config.toml
d_shared_expert = 0
routed_scale = 1.0
router_z_loss = 0.0001
init_std_router = 0.00699
tie_word_embeddings = false
learning_rate = 0.00257
max_steps = 4968
Below are experts of layer 8 (counted from 0) of a mixture-of-experts language model. Rows are named router (the router's row for the expert), up (a neuron's input weights, with its number) and show model dimensions 0-95. Each number is 128 + 32 x the weight over its row's rms, rounded and kept within 0 to 255.
Before each expert's rows: "mostly gets" lists some tokens that are sent to it at least half of the time. This comes from a sample of Wikipedia text that the model never trained on.

# expert 3
mostly gets: " most", " high", "istor", "tern", " Char", " char"
router [151 115 168  98  77 146  99 116 164 149  94 151  94 160 166 157 165 184 158 169 154 161 141 124 158 166 101 135 130  87 148 108 150 167  91 129 127 170  75 130 112  92 148 141 104 115 180 175  80 155 166 165 141 170 160 109  93  87  88 171  91 169 135  92 159 122 110 158  91 150 159 177 114 159 163 167  85 124 124 164 138 171  83 172  97 164 172 162 150 104 166 103 162 103  96  91]
up16 [114 140 192 113 149 172 147 107 113 154 170 154 133 193 128 109 115 172 103 144 140 134 118 131 213 129 100 191  91 137 186 159 120  65 124 107 121  95  97 131 132 157  88 179  76 137 110 133 151 121 137 134 154 162 106 118  80 161 147 147  96  70  93 134 141 150 108  72  71  97 130 169 176 103 136 122 119 146 131 171 173 172 126 178 151 119 101 114 133 183 186 134 169 150 170 120]
up17 [ 94 109 160  70 186 195 132  53 163  92  84 141 148 146 149 105 154 131 142 120 112 161 111 101 170 123 154 143 130 134  92 115 146 143 119 142 182 145 122 152 142  99  93 123 137 165 103 138 125  92 116 140  97  93 135 109 125 142 116 145 112 159 171  77 118 115  99  84 133 165 163 135 197 121 139 151 108 100 127  79 186  86  78 133 109 157  95 140 203  48 175 122  89  73 172 139]
up18 [ 94 108 167 146 126 165 152  89 130 110  86 154  82 128 110 107 119 179 110 158 127 162 133 149 143 138 113 169 133 131 135 115 196 167  96 129 176 120 192 131 175  92  79 156  70  42  69 130 105 115  92 114 132 124 171 173 129 142 167 131 126 105 111 138 126 105 117  79 156 174  97 129  35 118  89 104 103  96  85 126 119  98 114 107  89 137 158 154 109 111 152 108 205 151 146 119]
up19 [132 158 137 130  97 109 122 144 112 135 124  90 162 163 178 167 149 127  93 156 165 111 119 119 167 145 156 188 150 156 143 133 112  79  88 139 103  97 187  68 174 125 105 131 160 140 145 145 124 112 119 111  97 122  85  90  71  99 124 171 102  72 155 142 160  95 120 124 119 154 165 173 178 172 143 140  97  83  95 193 122 140 148 156 117 117 154 211 188 144 205 140  91  87  95 135]
up20 [143 118  91 128 109 151 144 172 127 158  75 130 107 113 112 148 131 107 157  84 157 170 157 189 136 115  74 129 164 131 132  50 151 153 105 137 114 194 119  41 109 115  79 169 137 128 132 130 176 110 131 200 172 136 159 165  99 121 107 142 143 123  89 141 119 153 121 138  91 122  53 105 142 141 147 114 143 131  89 146 172 152  91 222 149 121 189 117 115 108  79 114 134 111  89 135]
up21 [ 99 176 114 163 143 185 144 108 133 105  95 160 136 144  76 160 133 132 118 132  63 135 168 148 162 124 124 147  50 123 161 105 111  84  98 201 102 151 155 131 157  95 143 131 109 162 150 131 152 216  78 148 104 210  98 159 130 107 117 187 112  85  64 165 127 117 122 102 159 136 133  77 184  69 106  85 128 135  96 128 112 134 146 155 104 114  96 118 125 123 102 124  88 103 132 128]
up22 [196 150 151 169  94 143 135 151 145 147  90 116  97  89 192 101 126 110 144 179 140 133  99 154 137 154 154 115 151 152 107 147 124  99 197  83 159 127 160 152 132 109 183 160  93 101 141 130 134 178 116 149 142 122  88 193 135 141 128 172  89 144  75  86 163 139 133 101 138 133  97  77 103 101 108 147  50 126 108 168 152 156 128 100 193 161 157 141 179 169 143  81 173 165  89 108]
up23 [186 195 140 124 146 111 103  76 129 114 121 128 127 125 150 129 156  75 102 149 142 139  57  88 163 138 129 117  87 112 132 153 186 117  69 127 127  86  76 134 187 142  97  99 151 143 182 133  96 164 160 196 127 124 153 140 117  99 177  90  80 183 130  65 159  65 167  90 122 165 173 179  82 132 126 125  97 142 106 137 115 117 114 109 117 133 101 143 169  73 155 136 127 141 125 100]
up24 [183  91 105  90 139  86 148 132  83 158  76 155 112 184  92 119 101 146 147 143  80  64  79 103 146 143 159 161 148 135  80  93  58 116  58 148 121 126 197  76 144  94  92 171  95 157  79 206 150 123 125 131 139 135 108 122 114 195 166 150 168  92 127 108 130 111 163 155  89  80 109 125 143 126 116 158 155 139 106 151 124 129 151 128 141 140 129 117 137 185 163 161 138 149 143 114]
up25 [118 108 117  88  99  98 118 154 126 139 120 151 116  69 131 193 163 157 108 154  87 145 106 121 141 104 123 138 127  84 182  65 167 147  90 149 180 134 172 182 150 112  74 135 104 106 132 173 126 108 111 111 123 198 150 213 116 128 134 102 101 146 170 103  92 137 186 172 142  70 143 149  96 149 116  91  20 125 101  91 148  95 110 120 139 122 142 147 140 151 104 112 168 138 114 115]
up26 [166 137 205  86 151 165 136 203 154 131 161 127 140 150 135  99 119 137 170 103  97 120 110  86 161 129 173 171 111 114 128 180 126 118  90 122 113 153 103 134 125 141  86 130 188  91 129 158 175 207 151 140  77 105 154 146 107 129  94 143 114 138 112  67 128 108 151 169  98  94 134 164 154 159 146 154 172 186  86 120  65 202 142 143 115 151 189 118 139  84 129 111 166 115 127 134]
up27 [168 125 175  80 163 197 175 138 117 208 131  99 117 132  69 113 134 146 155  82 100 142 120 138 166 149 141 110  83 169 110 155  80 114 137  86  56 132 154 105  86 116 163 179 118 128 187  73 132 143 172 150 153 141 153 159 153 111 132 125 109 148 127 107 173 112 156 103 154 111 160 177 178 149 115 165 130 129 172 192 148 149 183 129 106 134 147 133  63 129  95 112 159 155 132 116]
up28 [144  67 162  49 130  77 113 138  92 131 114 154 159 112 145 106 123 117 210 109 109 159  85 145 143 108  88  97 178 138 150 163 155 111 117 153 130 214 139 105 101 100 137 176  68 146 100 131 128  94 110 184  88 162  89 162 139 108 128 123 148 129 161  93 144 104  65 160  98 124 162 118 183 136 161 118 158 148 172 191 153 127 128 147 156 156 154 165 158 106 153 113 158 103 164  99]
up29 [ 92  77 198 132  78 166 164 110 124 119 135 138 112 119 125 189 108 148  76 146 103 112  91 141  80 154 152 139 102 173 112 141 107 119 134 126 157 167  73 166 102 130 105  92 157 110  82 141 109 136 153 130 168 118 166 126 148  92 110 139 118 110  68 131 220  61  70 134 169 105 173  85 113 109 151  90 152 146  96 126 110 160 143 110 139 169 148 132  76  68 108 134 111  74 111  89]
up30 [172 154 189  82 146  73 105 122 146  99 103 100  98 130 102 175 128 133 119 142 121 128 159 130  87 119 110 130 104  68 118  80 124 155 145 142 113 172 138 105  65  95 189 160  86 160 161 103 126 135 167 126 113 183  92 120 132 118  67 116  82 199 140 171  63 126 197  99 138  87 168 144 116 113 140 130 136 125 160 125 101 119  68 105  83 121 144 116  90 134 131  89  81  70 155 149]
up31 [113 114 121 143  88 106 151  89 130 132 161 132 159 183 211 138 136 162 185 101 157 125  93 121 119 138 119  65 107  72 138  90 105 109 122 119 155 150  56 120  96 109 150 124 126 147 174 152 128 113 143 101 147 180 102 179 109 127 145 152 123 132 141  75 178  91 120 203  80 102 130 154 192 137 135 169 118 104 140 180 160 150 171  96 158 138 159 179  93 115 103 166 187  93 128 105]
up32 [150 168 145 114 104 140 141 109 108 107 134  88 121  95  89 151 113 105 124 116  84 107 163 104 137 165 150  98  97  81  80 188 114 124 157 152 162 134 142 140 172 152 130  82 125 150 156 181 125 143 163 116 100 143 155 137   1 137 119 154  85 107 104  50 168  54 134 138  55 172 139 119 112 117 109 116  96 190 134 185 152 114 103 121 163 171 143 126 120 139 136 134 144  92 133 145]

# expert 2
mostly gets: " he", " un", " en", " est", " (1", " ent"
router [168 110 166 102 108 139 104 103 146 157  89 161  90 165 168 165 164 166 166 165 155 164 138 116 165 170  95 166 109  93 130  74 155 160  89 117 100 162  93 108 120 103 106 165  91 130 121 161  98 150 153 159 145 169 164 143  88  88 121 161  90 179 139  75 167 112 119 172  92 140 170 170 109 163 168 166  82 113 115 168 117 160  94 173  95 167 168 165 141  90 163  96 160 102 157  87]
up158 [163 151  79  70 163 119 132  99 147 166 113 121 169 101 172  84 158 118 120 141 189 111 129 161  82 157 129 142  85  54 141 121 113 118  83 203 119 121 110 177  89  72 122 156  75 113 179 130 118 123 115 133 145 191 119 139 155  83 111 149 187  99 154 118 153 148 157 136  68 167 133 196 104 146 117 162 143  98 159 138  75 147 133 140 130 138 148 117 121 103 164 104 194 125 123  98]
up159 [114 173 117 129 148 112 116  97 147 134 166  78 118 112 115 179 142 180 135 159  94 123 115 175 165 108 117 121 114  89 139  98 131 107 132 142 121 118 149 149 137  90 180 165 110  48 173 191  82 190 118  94 113  97 104 135 139 132  95  93 113 172 149  99 111 166 146 128 155  82 127 176 110 160 127 113 115  71  92 107 163  86 132 138 158 103  64 182 120  18 145 126 131 134 159 153]
up160 [124 124 142  95 136 105 102 108 103  81 130 152 121 169  49 111 174  99 111  86 118 122 128 114 101 149 126 116 120  38 163 166  86 185 122 116 164 139 115 105 118 113 151 126 128 129 166 123  92 127 132 162 112 164 136  69 112 116 152 121 185 192 135 186 145 120 144 155 115 114 135 189 135 134 155 167 142  76 190 132 176 131 203 100 145 117  92  98  99 131 112 134 150  64 194  91]
up161 [122 128 136 159 119 151 148 129 153 126 118 134 147 114 119 118 117  69 142 156 103  81  88 133 134 134 149  89 115 189 147 135  86  81  45  60 106 129 127  87 142 144 139 154 129 122 136  79 125 134 145 192 150  67  95 113 180 129  92 192 102 140  51 122  93 177 193 147 107 102 101 128 114 183 122 151 156  68 151 160 150 114 107  67  73 135 120 123 153 125  98 102 119 121  83  94]
up162 [ 73 124 120 106 126 112  97 127 155 145 108  72 122  94 103 166 146 122  96 165 145 150 138 138 179 122 121 191  68 160 102 189 162 123 140 119 125  77  81 106 144 157 126 121 119  86 100 196  83 144 182 115 113 141 146 136 127 163 102 165  40 107 157 158 103 143 125 117 128  68 106 158 181 115 144 175 152 110 148 121 170 127 120 167 127 192 164 110 164 158 147 133 189 170  89 146]
up163 [123 148 182 160 162  82 196 142 175 127 155 136 123 122 193 165 128 154 137 124 120 140 109 162 119 114 108  72 155 139 167 146  67 103 162 130  51 204 137  96  67 149 179  91 120  93 109 125 152 161 104  84 178  94 139 104 105 119 125 139 119 104  90  90 141 172 134 177 134 125 156 113  96 124 134 147 125 154  75 201 124 134 108 124 147 143 104 147  93 137 152 171 174 123  77 107]
up164 [148 144 112 183 153 137 131 160  92  81 116 126 123  93 143 200  96 170 161 147 179 155 118 155 131 137  63 108 119 118 147 106 137 128  95  78 132 157 131 134 184 153  94 139 101 122 123 151 140 195  95 148 152 172 152 116 147  63  84 122 146 135 127 165 136 103  76  70 150 102 200 115 126 174 193 159 153 127 118 144 126 128 151 138  21 116  91 144 135 144 126 139 173 139 101 100]
up165 [ 59  97 142 146 135 163 101 166 144 145  63 136 151 177 111  53 108 122 116 118 127 131 114 164 119 103  85 116 104 111 134 114 141 181 149 146 169 146 110 137 126  99 195  97 111 122  97 175  45 152 147 135 130  98 135  81 154 153 147 105  66 109  95 140 161 148 124  92 136 117 148 127  85 138 171 197 124  23 135 133 166 108 118  94 111 133 146 155 150 129 178 175 160 145 123 106]
up166 [163 142 141 197  96 145 167 129 198 141 133 157 142 187 168 123 124 131  72 140 149 108 149  95 127 142 194 130 125 138 117 175  86 123 117 115 137 147 114 163  83 109 146 197 166 148 153 151 153 123 110 140 117 177 104 143 115  56  96 101  89 112 107  86 132 153 133 101 109 145 146 146 175 176 147 122 105 155 128 124 206 122 137 124  49 153 128 138 123 198 109 173 159 149 177  80]
up167 [101 150 100 164 132  95  92 143 134 172 140  73 150 141 110 150 128 195  77 109  67  87 139 131 138 121 168  68 130 151 119 151 142 164 163 117  46 123  76 179 113 144 134 153 100 130 193 182  82 148  92 128 128  65 115 104 145 151 112 138 130 103 102 110 177 159 113  69 119 189 128 187 172 122 142 151 155 110  99 195 139 164 155 136  85 131  87 147 122  96 136 130 125 141 118 138]
up168 [164 122 129 161  97 159 112 157  84 140 146 118 120 211 122 136 125 172 150 129 156  98  99 120  96 153 168 124 114 137  71 151 111 139 109 137 113 180  68 166  64 111 105 151 130  94 134 166 106 163 150 123 123 133  71 173  75 115 159 167 104 107 122  73 175 133 163 149 116 132 138 150 130 131  84  96 115 152  70 202  98 145  97 132  57 195 174 144  94 137 162 172 150 126 161 132]
up169 [131 124 137 104 100  93  83 172 184  98 119 167  61 119 125 163 183 133 111 124 138 132 115 132 149 100  86 147  96 106  79 126 133 149  81 154 138 114 119 157 138 121 102 123 158  95 177 170 135 162 110  93  72 163 102 144 115 122 118 155 156 170 122 104 145  84 173  55 150 185 116 164 139 111 155 137  87  38 159  97  91 157 136  81 122 120  91 120 114 163 175 162 105 109 118  51]
up170 [ 88  76 164 120 102 133 214 152 113 106 111 178 125 146 143 159 133 126 165 132 114 171  96 133 172  66 140 110 130  60 115 145 166 151 147 143 130 101 156 107  96  67 137  54 126 124 136 154 134 115 176 165 144  69 139 132 140 109 107 115 158 118 144 109 133 175 163 153 109 180 157 153 154 189 177 166 176  83 109 152  73  93 131 126 138 169 170 150 121  88 105 172 139 173 134 115]
up171 [ 71 132 123  75 133 165 113 174 122 140 153  76 144 110 123 138 124  93 131  77  83 133 153 169 102 107 123 209 101 159 154 181 117 116 119  70  80 175 115  99 102  86 117 111 138 100 161 134  85 128 118 219  76 171  93 112 100  75 138 101 130  94 112 115 128 134 119 140  77 122  70 126 184 168 150  99 134 134 118 156 186 122 118 133 110 153 164 118 143  62 125 154  95 128 100 109]
up172 [147 120 153 134 109 175 130 161  96 150 143 153  97 139 111  82 132 161 103 133 159 172 160 133 142 106  98  92 176 148 140 124  90 125 148 101  75 151 145 177 129 124 138  93 116 219 113 120  83 143 204 136 117  82 189 110 159  74 100  87 180 101 154  72 137 131 181  69 107  92 152 130 164 111 171 158 142 130 129 125 142 128  90  83 115 156 136 181 104 196 162 129 159 149  92 124]
up173 [148  93 176 115  94 178  92 133  96 123 182 128 133 111 145 155  96 169 160 145 112 163 155 186 130 114 132  90 109 113 109 121 116 161 107 121 118  78  83 102  90 200  69  60 110 151 152 167 148 180 137 188 192 120 115 114 117 114 101 134 124  75 171  88 118 143 117 164  78 178 156 156 149  98 109 184 126  63 140 142 143 130 148 115  67 134 122 173 117 137 117 139  94  96  97 119]
up174 [114  84 162 141 128 134 131 199 113 138  83 129 140 168 191 118  95 181 121 173  88  79 125 100 104 162 165 122 148 147 159 173 185 134  42 133 153  69 129  93 149 140  93 158 130 183 109 171 124 158 124 129 126 135 125 156 137 110 169 142 112  76  63 122 146 113 173 117 113 158 129 130 146 123 112 127 150 147  75 168 156 143  46 118 150 101  85 167 117 153  89 188 148 132 109 115]

# expert 0
mostly gets: " res", " E", " States", " A", " Pro", " but"
router [160 116 178 132 128 124 137 100 181 103  89 150  91 156 168 173 166 160 169 147 145 166 143 111 164 153  93 179 130  90 131  95 159 166  86 113  95 154  95 136 123  98 116 141  86 128 148 171  85 172 180 177 141 170 168 140 107  85 122 166  84 149 124 100 165 116 116 161  93 121 165 167  98 160 172 169  88 122  96 169 155 180 104 158 100 170 148 175 151  85 163 102 165  98 116  84]
up16 [ 97 168 134 138 135 117 163 128 126 123 181 147 118 167 178 109 146 112  92  83  97 155  92 150 128 134  88 148 193 101 148 143 134  88 111 184 103 152  66 143 131 160 113  56 164 132 116 147  92 168 111 145  74 103  88  83 117 109 108 167 130  75 169 105 199 135 109 132 132 136 132 167 110 140 128 157  85 116  88 147 145 140 138 145 192 159 183  82 205  90 138  84 162 157 141 122]
up17 [109 131 166 185 109 185  75 113 161 100 107 120  91 126 137 126 220 150 122 133 106 158 106  71 153 125 164 162 150 150 112 139 138 168  93 125 119 135 112 139 125 114 166 139 105 152 124 130 111 115 157 120 125 172 132 153  58 126 130 113  65 170 159  86 116 121 101 111  76 110 203 142 122 161 200 169 108 166  94 116 118  95 107  68  70 141 114  83 139 121 125 111 177 114 198 134]
up18 [154 108 149 124 167 202  79 168  97 144 111  80 108 132 141 152  88 150 170 140  98  98 152 112 149 155 146 131 139 105 134 113 104 108  76 149  96 107 102  97  87  67 151 123 120 126 105 122 104 165 128 174 138 141 101 130 121 146 135  90 145 130  53  59 137 111 177 139 126 104 155 131 161 135 140 115 112 183 132 135 147 197 127 147 100 155 255  94  92 148 121 127 117 150  85 148]
up19 [139 100 153 118 161  95 175 100 127 123 104 176 123 142 177 146 122 114 151 179  98 160 175 126  99  97 102 105 190 183 123  71  65  83 132 134  83 108 137 140 156 130 184 159 118 157 153 114  75 121 188 107 188 123 122 150  95 155 117 101 136 163 125 151 137 127 111 141 134 172  95 206 132 106  77  63 174 129  55 171 136 160 145 121 102 144 142  92 106 112 126 104 105  94 149 109]
up20 [ 96 175 182 104 103 153 142 164  58 111 180 135 126 129 134 168 193 138 173 185 177 108 122 162 133 109 140 110 107 117 142 144  98 135  99 111 140 190  69 123  97 112 143 104 187 104 118 163 125 146 128 179 157 176 153 164 108 141 159  89 119 175 105 157 157 136 130 147  72  92 135 103 116 186 122 168 120 102 170 108  87  71 181  99 150 155 125 120 118 146 153 155 191 109 169 131]
up21 [186 119  86 125 111 142 117 120 145 108 163 118 103  87 137 114 129 126  94 133 139 128 142 162  58 141 134 143 147 100 150  79 120  72 118 144  73 127  30  54 165 133 133 178 134 142  83 123 134 150 155 159  88 205  99 152 119 129  99 143  85 137 104 144  96  66 112 136 176 147 125  87 166 118 144  92 127 184 120 168 123 171 129 202  99 130 114 116 179 140 126 162 138 107  81 133]
up22 [116 140 187 151 158 168  99 149 114 122  52 100 102  76 107 107 194  69 161 245 162 107 136 136 131  80 126 146 117 162 101  34 140 165 148 151 185 170 112  79  98  76 145 129  96 142 115  98 127 121 131 128 126 147 160 110 148 134 151 153 104 144 150 159  97 168 109 120 116 128 116 150  67 126 168 162 135 136 159 122 101 164  83 111 112 137 138 135 137 133 108 130 110 127  85 104]
up23 [ 79 195  93 150 104 156 110 109 132 162 107 120 120 158  83  99 134 177 119 178 163 118 115  86 193 172 170 119 110 136 152  99 163 158 118 134 169 113 140  84 158  86 152 130 151 113 177 173 110 109 179 131 101  99 159  97 150 165 170 193 103 128 115 132 173 160 192 119 122 149 130 117 106 122 144 148 146  62 142 161 140 105  52 135 174 155 120 144 130  59 140 125 132  66 147 128]
up24 [180 120 152 118 135 161 115  56 118 100  88  81 113 163 116 146 140 135 101 144 120 198 102  62 170 116 105 118  89 143 108 147 163 220 114 161 120 120 158 137 144  60 158  85 106 111 134 123 121 131 129 159 170 161 130 133 138 119 185 181  91  61 133 116 102 172 133 128  67 135 133 106 110 190 200 112 149 100 150 150 134 112 111 130  96 145 121 137 105  72 141 125 163 117  89 164]
up25 [126 104 145 153 115 106 149 129  72 120 147 104 117 101 153 122 137 141 204 244  84 150 155 117 149 107 152 102 125 129  78  67 153 115 122 115  78  83  89 115 136 140 133 179 118 111 145  89 103 140 191 159 132 153 169 151  78 130 105 110 128 140 197 144 174  76  90 133 121 100 155 150 155 121 106 144 150 196 140 116 101 152 128 148 153 170  88 194 140 142 106  82 123  96 115 125]
up26 [136  71 165  83 119  92 202 111 110 116 109 116  22 105 123 149 109 125 110 140 132 134 148 110 149 118  92  82 170 100 167 153 163 188 146 125  93 136 163 172 107 122 135  85 163 126 164 129 139 128 135 150 191 148 161 109 134 136 143 188 160 130 164  98 136 170 205  86 104 121 172 111 141 146 161  99 107  89 149 121 145 136 175 139  78 171 157 153 156 138 169 135 153 187 153 132]
up27 [ 70 139 146 141 134  96 131 110  70 132 139 133 104 111 108 137  94 126 138 165 173 112  33 127 161 113 161  59 117 139 140 138  70 133 109 137 113 126 109 138 108 134 120 166 172 137 111 128  88  99 190 114 110 128  90 156 109  94 161 111 164 142  70  60 155 118 167 125 127 136 158 133 184 171  96  80 122  86 165 160 143 151 104 107 162 152 183 171 158 105 132 126 201 116 185  85]
up28 [149 146 146 103 128 134  72 103 180  91 108 179 118 127 122  96 134 128 177  79 107 131  92 105 152  94 152 126  64 103 176 171  96 174  62 197 162 155 144 138 147  96 147 176  95 190 124 100 113 109 141 137 112  95 129 101 158 133  87 176  76 105 122 130  84 124 149 135  95 117 197 149  98 127 144 104 131 101 115 155 142 172 153  90 168 145 156 112 180  99 149 192 161  78 129 125]
up29 [ 87  80 185 122  50 112  85  88 129  83 104 130 132 118 107 121 126 152 155 165 156 120 157  81  74 106 132  81 122 100 109 112 134 118  88  95  97  99  89 106 122  95  62 146 141 159 117 111 130  70 163 104 153 212 103 137  57 154 102 184 165 120  69 115 113 130 102 127 116 129 160 151 125 152 126 144 138 127 135 127  89 170 113  91 111 168 102 143 188 187 142 100 104  95 157 147]
up30 [154 135  94 112 139  65 134 164 192 139  77 100 103 146 117 155 135 180  86 107 110 102 134 103 100 129  81 148  95 167 144 105 140 167 130 156 107 139  86 193 100 144 160 120 137  81 170 137 107 157  93 114  74 144 151  87  75 114 146 204  72 156 129 124 118 161 208 189 197 123  87 112 120 104 142 126 163 126 134 105 115 165 143 172 137 147 173 105  94 119 161 109  95 117 119 141]
up31 [159 102 129 127 114 139 141 145  56 152  97 118 126 146 115 154 178 116 145 136 141 140 178 205 137 125 154 180 168 109  73 155  96 171 158  90 114 191 116 110 106 162 154 166  97 117  83  92 156  74  90 143  87 136 144 141 135 118 133 125 145 183 167 139 129 145 102 207 119  96 170 122 128 167 162 104 140 192 120  88 123 120  38 113 125 137  95 148 103 106 144  98 116  83 161  87]
up32 [160 134 152 136 142  84 110  70  39 120 118 122 116 121  87 168 167 188 156 136  95 128 110  39 170 115 145  90 114 139 119 170 104 156 163 132 154 166 117  89 101  83 176 135  97  84 164 164 185  78 135 126 181 176 111  91 112 151 139 136 137 151  95 145 101 142 179 140 141 123 135 168 113 144 141 136  70 157 141  97 103 120 120 170 188 121 135 181 108 165 137 129 128 102 151  83]

# expert 1
mostly gets: " sp", " m", " includ", " b", " pl", " between"
router [147 124 171 100 126 153 114 119 164 172  84 165  89 161 170 167 167 182 159 165 143 165 161 140 161 164  95 169 105  85 133 114 158 167  95 106 128 160  96 149 107  91 129 159  86 132 138 162  86 173 161 167 126 166 149 100  93  91 114 175  96 150 122 107 167  77 142 154  89 143 160 166 128 160 164 155  86  86 124 167 124 174 100 164  98 170 150 168 154 107 171  84 170  89 145  91]
up84 [144  86 177 152 151 130 167 162  86 150 133 208 106 142 155 122 130 105 162 119 108 127 138 131 110 123 112 189  85 118 107 104 128  87 132 165 162 102 104 118  97 139 115  93 170 111 120 151  74 144 104 150  76  78 154 173  80 146 140 105  82  89  83 156 199  81 167 142 141 211 178 123 130 122 109 144 125 120 148 201 102 174 145  88 115 139 176 136 142 133 157 109 140  93 136  74]
up85 [138 116 191 129  19 161  83 140 162 127  88 152  90 147 124 152 141 100 109 144  83 184 142  90 141  81  99  78 137 112 121 149 109 182 128 115 143 138 142  95 125 158 131 133 137 119 146 135 174 115 132 140 151 111  77 176 120 137 106 203 124  86 112 133 125 153 147 127 114 109 180 161  96 154 105  66 124 129 182 183  95 142  81 110 117 181 138 123 153 145 174 180 127 167 178 161]
up86 [108 112 162 180 109 162  90 130 175 102 134 183  94 157  97  75 186 119 152  98 139 147 164 147 140 156 131 141 168 111 122 132 152 146 121  85  94 154  89 132 145 148 173 124 121 171 141 133  91  89 104 137 103  96 147 147 131 108 128 131 143 115  56 141 184 149 139  66 107 118 126 106 202 111 120 124  75 132  57 161 173 123 213 141 123 164 135 154 201 104 112 149 184 143 159 116]
up87 [114 140 132 160 131 132 132 118 228 139 153  84 108 190 152 229 141 146 156 126 152 119 135 115 151  70 144  74 136 137 132 101 129 134 118 185 107 113 148 112  90 100 168  93 130 106 210 117 157 141 122 117 125 118 139 120 124 148 146 121  92 165 192 107 110 136 127 130 106 131  92 197 171  88 166 173 118 180  84 135  94 133 112  69 142 114 166 126  84 110 149 121  95  87 123  91]
up88 [157 152  99  87 125 105  46  93 181 141 148 127 119 103 109 162 127 137 152 126 124 116 140 133 128 110 116 150 130  67 115 183 152 161  78 186 162 144 125 123 123 112 158 162 155 109  62 124 118 135 145 113 108 183 114 174 132 142 114 173  69 154 133 151 120 133 150 188 122 129 155 195 158 167 123 169 143 145 148 117 129 209 166 143  67 187 134 101 138 131 207 183 120 108 139 115]
up89 [120 126 136 125 179  97  58  97 164 165 177 161 112 135 154 100 178 117 176 138 161 165 107 160 153 121 163  95 120 130 139 162 137 104 121 145 115 116 113 124 133 193 102 164  99 117 146 154  79 176 139 121  94 131 149  77 169 116 118 146  95  89 114 113 121 151 109 138 184 141 145 195 121 198 122 183 179 147 114 177 157 147 174 175  70 119 135 143 116 148  69  96 206 111 133 123]
up90 [141 117 166 141 129 147 166 151  97 148 125 127 137 135 162  94 115 133 162 121 177 155 137  84  88 152  63 156 147 136 155 107 185 135 151 166  69 103  43 104  73  76 189 136 161 133 157 115 136 147 142 152 146 143 121  90 114 138  58 136  94  90 136 143 179 116 126 115  78 113 134 122 140  96  93 134 136 203 133 119 156 134 131 157 100 177 135 133 156 150 205  99 189  96  75 109]
up91 [202 145 223 146 100 204 127 158 138 178 180 133 129 176 121 117 103 144 162 155 127 135 101 162 151 121 142 118 168 136 132 128 103 165  79 100 119 132 140 144 132 112 131 205 154 138 152 165 114 163  91 185 115 109 143  88 120 145 140 126  79 102 142 128 165 171  78  99 149 112 146 154 175 160 105 192  75 127  92 123 143 125 163 108 102 154 196 110 167 112 140 170 147 150 116 100]
up92 [116  98 134 146 115 193 107  88 122  98 114  88 151 138 165 137 185 144 169 128 135 121  85 137 170 139 160 140 168 130  96 159 142  95 133 132 200 126  90 100 103 143  92 162 194  91 101 145  97  96  76 173 142 143 188 136 153 140  90 152 106 108 102 141 176 126  60 117 105 138 145 105 119  88 144 130  89  67 148 165 197 111 193 139  74 127  84 143 141 162 107 173 149 100 124 162]
up93 [153 110 115 160 132 184  69  83 134 130 103 124 143 125  95 192 118 131 161 127 138 131 131  53 114 128 126 106 105 135  58 124 112 136 164 123 152 180 142  83 100  69 136 125  95  97  96  63 105  92 147 158 138 139 171 180 117 111 193 139 174 149 119 132 127 109 136  96 118 123 184 126 119 122 149 180  97 131  56 152 111 135  60 173 127 159 114 155 125 114 162  55 108  74 115 105]
up94 [124 117 114 131  87 168 142 108  93 102  79 143 110 209  90  72 106 113 100  97 153 119  35  36 116 156 130 143 165 108  86 121 112 107 115 110 142 139 137 138 120 118 142 159 128 154  91  94 113 131 179 131 162 156 162 200 113 163 160 142  91  79 119 122 156 185 125 123  83 106 165 191 149 116 131 182 117 132 140 115 105 149 141 157 124 186 136 154 151 125 178 168 173 133 148 113]
up95 [111  51 148 125  81 174 131 178 113 125 146 127  98 123 180 104 115 101 175 122 180 118 117 113 120 128 110 153 127 106  97  90 170 140 103 153 109 124 140 109 141 112 111 129 127 111 133 132 118 155 169 135 118 129 150 166  41 135 153 123 139 134  88  76 171  84 125 158 120 161 166  99 121  80 145 187  66 189  55 180 134  97  96 103 125 165 132 117 119 103 202  85  97 155 186 113]
up96 [141  60  65 168 162 122 107 181 111 125 144 146 112 108 151 154 159 121 118 129 136 115 186  79  67 118 107  82 159 161 130 114  86 116 161 146 173 148 141 103 103 135  81  84 115  84 157 142 117 113 131 108  78  95  92 151  79 133 123 136  97 114 126 137 130 187 173 154 132 117 112 177  54 150 164  98 134 128 139 155 137 139  77 172 122 114 134  71 100  53  77 126  78  88  95 114]
up97 [161  69 148  92 140 132 118  47  97 115 137 136  93 138  89 131 183 170  93  95 157 190  89 156 138 135  83 112  58  64 149 152 145 129 156  90 137 123  95  99 139 114 158 130  91 148  97 160 115  96 159 161 148 112 127 117 171 108 183 147  99 147 141 164  96 140 109 122 148 112 142 108 113 129 157 121 159  45 144 161  92  89 134 141 132 200 128 115  73 108 161 176  89 167 114 161]
up98 [116  69 113 128  78 178 123 186 163 101 104 115 138 165 154 167 128 125 157 140 104 144  86 160 134 158  90 133 114  64 144 129 148 176  89  85 185 203  87 105  85 140 104 155 117 136 127 140 124  89 109 129  81 139 157 117 143 132 147 128  84 105  86  92 211  74 106 186 134 132 164 138  97 120  87 107 175 185  75 188 136 134 110 102 149 148 119 107 147 156 116 152 159 150 105 126]
up99 [ 90 156 194  67 123 177 131  94 194 154 122 157 131 172 164  99 148 126 176 117 120 102 146 125 191 158 233 107 133 186 140 152 136 158 114 136 114 149 111 151  93  57 107 143 144 141 163 127  99 137 118 116 127 115 115 160 105 130 152 129 134 150  83  98 142  89  63  85 132 127 183 158 141 125 135 141 124 166 176 173 159 193 118 148 131 182 172 131 131 134 112 145 132 123 168 105]
up100 [152 124 174 100 149 130 158 203 132 146 124  92 127 133 170 172 126 185 121 146 127  92 174 137 139 132 175 157 125 104 132 164 108 122 107  76  85  65 117  85 100 114 107 113 163  66 168 154 116 104 157 106 167 146  99 126 129  97 127 145 112 149 134 132 133 115  87 104 129 112  83 182 137 161 142  68  62 176  85 198 109 161 118 134 167 160 201 160 169 145 163 106 146  81 144 108]